python train.py --experts_per_token=1 --d_shared_expert=0 --activation="mish" --moe_layers=[3, 4, 5, 6, 7, 8, 9, 10, 11, 12, 13, 14, 15] --router_score="sigmoid" --normalize_top_k=false --routed_scale=1.0 --lr_router=0.000425 --vocab_size=10482 --norm="rmsnorm" --lr=0.00391 --beta2=0.95 --steps=5047
Below are experts of layer 13 (counted from 0) of a mixture-of-experts language model. Rows are named router (the router's row for the expert), up (a neuron's input weights, with its number), down (a neuron's output weights, with its number) and show model dimensions 0-223. Each number is 500 + 25 x the weight over its row's rms, rounded and kept within 0 to 999. Numbers have three digits each.
Before each expert's rows: "comes before" lists some tokens at least twice as common just after its tokens as in all text; "comes after" lists some tokens at least twice as common just before its tokens as in all text. This comes from a sample of Wikipedia text that the model never trained on. Tokens count by the router's weight.

# expert 14
comes before: "\n", "-", "|", " The", " He", " In"
comes after: ".", " |", " =", " ", "s.", ")"
router:507467512514514472488494527481520496499472499516500504514520500531474501495505492494538528478504488477498507443520558519553540464519461469500476502487449453464484528509518487479524494539469469473501491497480484502523485509500539501462505545512439476496492479476490496509477487525518553526437500550457496474443547474538526512545517472496504548496477491532500530473481464481504488498498518498467480521503506475506490507480527486522505465481496503507524517522460443530474512484485509487494508464497486509491474529492457476486509491522498506462487522517529471502467469492428546517516491486487502465528524495489487507502509534492494508541486473502451526452529468516464512464510
up0:488476427475524504507502509506502518502474473558507455524494514453509475538508496542492500518519537465474499541526476481505461485483457459525505505557499459480512509504442474499503512460513476480484473505500510472484502536502462493521540489482490486522487518512490425514534482488465486490520483514534517508494504493496476480519503508523460502503508508466517522535494514504473506495492512500461474471486525521470513517531524525537511479493500501482525541519465496505529483542542531473525519502493526471503495482523488541512482509508503538483464489569496542484466450492486493468502524514513482480467499499484492471556478470472479489491544495494450476538534466503482493549467
down0:526520482519534499475536500522500538516521510536473500499502458493468470511484483518460567519474504501439481473488527522475466510496548484524532450528460477514542511484511523514461511482478488511552490534473479488506480484519490561547527481512540511514493483503491495549544541517524499491530495499486478494524480515513500510525514495520474472487480487453477503552513522510517483510510513509496495496435473486539473496528495538503494499474506524519491537556503530490483503514496564501519501496437460502484486511490492500509482482531442502500512524510479511513525531566525496500449508508527542484475513553495500512503479475522490507483483496513472538511472528490516487490481
up1:480515553482513465547519470490525475480495495511471486493478531544506464518481449532505475501489450488556525450495496522518498520538507506501523527496522471514518486467496518498513501462529477481510528461479533476447494497497521516492520512467475482456512523491506525497492507505505499506539509488532458510503505470553509493479501500492467478489512513498468516487508489493506539521469515473526512517504479498473464516448508507506508491543515539486480499503495481466511539508514499504516519560479504519492523460517519488535526533496508496490514513516517511526450518512509515480525486476437510462473529520489490456474488474423419484541492506493478470514490505524507568453515
down1:486499458496478482535510492565517497520469475466495512491507542487515452499508518453477499485508482496491502504479483510533508510498505544506522451503455492472479516509478461470537537523497559449500489481503492473516502503489532520478445507513526519485554541509524524507522523481517523483427511480522480487437499481465445483519462521486470515523477498469519470529479504463517497461496489476526470471575469503493466492528504441491490474488501490473501476499517478487547510494506495530487512509526462493509451529527481493537456497490489512538443500483459538527505504530503483515502502509489465499515498503469509456478472497518510510500517489489518507477502490486491507523461
up2:498493516469511476474461494502486489538509491523508511487490573499477510497502495531500534550487551522434512494493511531526528525537509451557474541481476563497499459501539508471506469478529528533503476475515477474525472535506493486484477550503469517468540558481551495518519506480500510531460471495475529494503481512526508516483441492489488546497507486502528492516526518488484510491473525512508457511516513496482491520539467520480522482543492488516510488524493533535522504527513520503526486442509496513533482482497481499505478549505527502494508501513476484479514496479473521518454493466542481482501508500532503465496480522532529424520532485524497522476477506529513511490525
down2:480501484503544522509500472509532492504508500454489471466489499524463501455449523554478506540471523533477492484468500551469481520543532504483507505481479461495505522438463487499538561474504536500508523520491461472493476479454510543498549481485505478513510481492467470501447500515514507509527487522501502520470544491534523504530514459484512526560488470521488478476506481525504520504509530472475485522501456469483512480492497518549470520530498519532465491517462502479461484518498483503468492487516528490521540470486519487529530525486478497487509421473514481473485507511481506489503491494477492466524459503451509495482531541493504465521472504525483481482491519533541514493506
up3:465469485489492522491482492529502520514486456519535498504448495490460446479503491449503451517509532496455496525493519495482544520501479513526519522503504464472526519486531510516542489530553520483496514520518526511490493540509485477464440491477462504434508559512456494502483459500483489502498495509495478509528471504506502489502477494508535441528495471513439498491527475497528501536516487509470525473474469489513514454490496545492492533463482488496511503513473484497507419502449481467491460461521486490502478503484480478519471504502467492523498545475521478436516514556470484492496475471499472471515510500501502518502491513513500508480480499539493544477488491519508456472505
down3:502514505510493481518490491527472527506543538481518493460524491518486474512526504531522515540542499537479515459519490484450474481503545494495498549493491490494534524475472527472515506472518501509485466503470507476493515515477497496469503543466461490545465473522563531507531491462463511492507495505478490468465478508482506501521507470466502523518493504520532455514531533540512523500445492506503468556507458464492479483526511519481516479474510513494534501518523491516499463451508522523451457517463558512500527476497542486515427496513511525485481479496511484519504505521511493469515482483517537490528455527537536478501486457495506449553510524520492503489501502480483492532454
up4:504521488500528489419528486494520404505496495524509490482512493499537458508485464490473540511471483495483468488485541506503458493501526480487482512497481529510469509491491505510505473542518521508494496509553537488529474502482510509500522507497549519470513530490478510469519497506497491490519480491523481502518508502547521553509500493529487531495485492494524461498479500516428499468494503475500505555487509454513483496440500484528556423491492542502465531507534509476522498461464536504496489507499539473443471487513516519483483527489495527499549495493494521484481487535520502458483507479526488494472500484489518482481493529474505516556465519547454492506483507542505480482486
down4:497511474474438446459523479521514545531468491500496500496479492475499478537539512511494472507492479527491471535511508482513488468506491463485518514520508500508505509496496517505526499508512513515529524503495487483446491462529552486508549523546486521514478490488511494506479494540496501491472514489473474462466526520440516526496534510518479494517536487461506483522479488489515484525529497494535510488540499558444495482551529508485523505481505471488515521495511507536520494498497469504527492467488489496476533477471508506471522490503476534448451455507461465496526507530497515481508481490472424505495550493536519500516517535457530470516537495486507432522506542464512461480461
up5:510493516482541470469504486483466499500460502450543533445509476484482508488466512519523513512473450545473493471523476529536527496483500453529509502468508486468508515475492478521490505474534558490502507496529517468462496527528471521513470508474498509427513482522503474502495504517509547480501478482458495500552488540508475480479560528504498498473515511501497452481515504538541497518526485490518491501457483495512497526586492476517459445496478464504478506491496528495505535565502519503505511497489487450488490508527503454459518511501497477507502523509499527466490474484485473506525491477514518471482486472496446485502452541475522493496486496519478491492524473526502501493454
down5:498484475484521512500504493494511496455503485512496496524513506511510493489541469476503507472449565505493516546489506487524486499425504491466463547468519511523508486522505510499529522545527505496511436474467535481484473517500507527457523478496504534458486460527477453517494502494461462515462513543482537534499513497468488498512487459495521483533529507489511568508505478468446466524487515468501508492501514495524475478458487507546496503485497509540525536499480507522460501497480526492471476482497519492489448481459495453555490493509490479518475449487521476479504514480538502499509506510487473512465471515459500505479522503483458463501546496467553492462492528472502506521488
up6:500486493526519493442525502470496526493518482522496502524505552543537470455522488534485469509505490482475537520505552486516504519494515567465473494509491521519542506474528505544489519482501447508539505526440476501543502484497503496474537518493474474484461489463492525482497500474508544527481483485532528491491512485548532541458498507469517492494496507482489512523518485549534462457525485519491505506485488535499521516499478527516488514510479485478547502577534468481506509535521483492509481493508466494511498537536465485472522506481483453500514506488505496451493487508518515491483493454504480476510502454527495519488516539440486516509479515487430484489501478480513522527542
down6:494532485500499509478538554498505485481538472519507485501492497510475495445514537461504546490505485533528489526539489549541490480529490517512483485489519490507510493450554460497493530489464471507499450488499455499511486487517537477499477496504470510475515500484498502493484502547506458489492551520529548520529493524501476474517468491496541517491480523477518479506490504500490499505456487444487516486515514447459474503483511529471489486524502497518497464432488466516450512505548478507475505510512529451528541503520491534479488477491501493476537503501531510496482507524448502502478535507453498560495511478460535485541473447501465502479500512487531517488514456495550471484503
up7:464550513508466508470507484528456472457459492487474512485535489481541475524467527536526503522515488530493515470480502538509536520502489523494461460493519502502506519515518501534529460460515473478524474485533521499524486510495484481515504474483479506528531470490495510529519474493495478511485505502476517459476507483523459501566491490497518452545485523490526504494496472505492516508474533543500466554502477492529522528525479518495463497480504513516469485557528487495470530501456513528495528504487535486479547467497509518513493444509420481507499505543509499517483514469511470558516501529511501502490495491512505470524505506561455491518444529455478518488505503511456502466520
down7:505477522522504487484512461534517498539503475442521509494493530473536499498464482521461527480477483485502520502475515496504497471511511512488528531511491502518471511458504505489448522504537526527471484512465495525488559486501532493475502504465502515463564462543470493470501539486496534483483501482525538487520508493520532482491483513468452486515536500537501501464480489547530485487477485476479508509498527482512504508518515460515499536533522528546496508491494514471492523513530459495482504468525507528487482507494521509505529531524480493506513524520490543493485508459515498495470483479481502543540558538531559475474492439512498509545521517539466512487466516456538499502422
up8:472482478493485465471512493482514538479496498493526518505475529530513464542521511460513538490512517495539479467526503555517524521514519500511527474510475533503537527491523517483553522499515494514518516509510515513545523476506500459518491491504500497473528468489496472500490451511452521473523528501539505505543415512525539536478468446484516507488519506453481528500481497479496490478482523513497520526486504500509404479508486514502486466522508495470494469525480529490462484446497504489533482512462525543456460514528453486472481519515512553493510536515522453491517474499521518539460489518491494523509483526519484492515484495472489500518502460514494503468480514562490517486496
down8:502503484499524513511476484465519535502496467524495547482514467512505490484503496485482512501550497492525499492503483487493563486491480464508461471503500510482519488522520503500492547484484476533494520467521486536467536519484501487506486504500567483494442524529481527496503507524494531463492545548550478464520440516485536493503479499451506545459498504470525485566501543500474536506461516484519473492512500544500473466472502498498526497447487508524510479519499579515475520514469471476495465508474479515501466496564468484495503491481480514508533499553532520535509515475493480487512477485478498501563465544472489496542511512515515506510465482468505499501486502486488470502472
up9:516491474471521502505502511464490465492522502471449476491522495523471473450479516512503482497511515496533472440495531496483503502533487457474501537499531513540500492481494537443498505522474475499504507495504536557493468548509526493513465507558511541451500493444508471526482490563517495511505540505487467523496509532531538510454480481485553507452492522510527480503547533516486475478528538528488481555450480519459513493498490431491490503520511522470497482466514520530517521484487457492485490472488514486514516494493530496472512517498474536478534510523486480517500467519507498490502499465524468522517462501433546491496504530487518505488508510507509497516504526478490484536505
down9:508512494469485542488520497488510455494481505473479512418518506480512566514516485505500488452529467511520468459524506556496534484486512503497523518436503509471554539523497515502523475510524502538465511495517471486505537517506539500520501485490472522488490474536529483486540490488538474446480486505463488534483525464541530521511548481510500492503481475534503518538477479532497509500559502467494501457439537493462521493495468547481514525511500505529514536492514508507472511487460474534507513517505491480521509530483480527515478522486518507561491552477517474493496478466456491471523500506499491495490486502476481547459479508520513461502512499538493476483473502495518501526506
up10:492466448488490511473529493504503470498485535525473503537493472553508480510503473510577511517490522485489521507531525512482481451492515497533518500490512449487510543455459512549505484523469458453502512547513521485515525456503514465476468551502440508484510464466495489457474490478548493531489537510490510461470488516534521473527499501472463488503477495502508512537463463476498469512507502510491479496548527502521506492448531468477526489530531518493531501461521485514539473493531526518493518526491454511507487489480449478501452505552494524484507514534510500508469510519502505519508465476446502502439502510495485500501470526532505510513489505529493494495490482514473507478490
down10:485484482481469465487547506459499530481473518459551464520506519476536523514464487508538477467501476506497572491486509491476472535484466511482488531524515537520485481516507496469499501458513460527540473534507506493509503506534504456470472463494502489521519510516527512550486526557477516500518502516533485527533500520443464469495502511463522508487485489466462501499502522557485487506517490481528510487461505467520494499544483495488510464486474480531535511497509502470504545474477461506478473462462525489506492464534539518496555473447468505497499514453511561514473494497511486522484505484519513490509505489494482474526501488468497527503485508496521522504558487474462472532471
up11:484500467487502456526535483506502494507537517522485505486541495543504486492492452536510490552557500525502489447471472484537494474492475520522523485475550526511494515518445493448522458549470467481508477474489520482492480493475511529507498517475497529492501519529466428464540526531513539452492542493520533491553528531508531520486514501465527492489506472518524465506467463522528497488471453494537511451470493533494469523490497497519528488520458537510501494494522485514477527529489495554497469471482467460457503500493516550487509506534480467511520509483532493496526516496454521535480493509494495491523512515522507507510498514489475490513490481488500507543512495508455483499515
down11:490468514523536518521515508500519505505533521506518450498468478453535468506443481491478517529533509488518486490499533537534538475493539485500508505513533531481440500443511500511519470514498478480451509492485496489467496524497470494515527458492560532502523506499505527495470469518529504501558477474479513546478541473498484510506489532509474473485470497466489499506511511493549494494491504534552518519494493492493517489572468529499544525516429529483512528450492474530515457478519481475469523491537477475531487500520519518498480512477456503515493491458526508486514491503521531507480513505500541545514497498504521526522501481519529526506521498534534516473495563512492500507540
up12:453511475471482501459483474484452465476498518532512430481504560491477530540506495487520492536470502475496511483471499526477450493441526532503498508482469475457488515522490494507544474519459499535480538476501538479524484464490510488506506495521490488494513504505517493510465506461525448513481512486451514512503510494514488466521490519468550516486482487484508520522439499507488507479499478485523550498512513554495503507452484489497457512529483485456470474501510459515471455503549497437530543473520534559512502521451496475492514493523534495491542523505455485520468505518504502495501496477482483488485487468523483500480466519497459519518479476481490497481509512526509483487518
down12:489511523527483557486457497480509485504489450533569527511482522546473517531484486483477457473548455547429499495463504520505529516490520498490529518496517536456504464498484525540474509527528462483499521485476499476527485505488541478492514501480521438472503564523493508485491510496547486524515522487518506520490501539500523491500503480503468497482495469524535525513508503483504497509531484453480493520485534496520508539476481479493493473494517492492540523461510518481478569506465493500482514504533503452508512483530523498506512490488495535520472537525538513546489531508532531456482544494503524484504499485478498504531523447508517484488501515506489443495489516502510536550479
up13:487510446480497492457508541519480492554525533503472476468538511538508522522473517464513517496513504467465534505506481564531549483543548496540503515517497458486475458523489485528513488541514531537520450528501490488494478528439513531488499460512506460527477508527502482524509435502514521507494435489498500489471473486498502480488495503454474482504499530506468515510506530481451508521529468501465507483516476481470503523504519510509539494514462494481506549498468508557504515453511485464530513473489516506481497473533485489472509516532489482502482505476487502495470468468501531502471494495498484511448495492503483495510510472490532521518506464518518490467454463478454482474529
down13:511517505483460511480475530454492517508464499510476474532527488469451496505536467555472547514521475520485487500493504488488472563476459487468517483492525535531515495488505502456457534478467487496497513522498488524498466464516508511487495492484536520484456525518472447495468541447507502514536484515455484480507500519492487527495502511518534506500542450473488518516481546517524526494492507481528516523452525491464538484483491522507506491466521473513481462518497481467500497512464533532526448492514509505499476533493546502511484481479507511521540495542511477525499521536472478486527514498526535461518540541518486475522492482504487479527486554526483539477472455515512457475474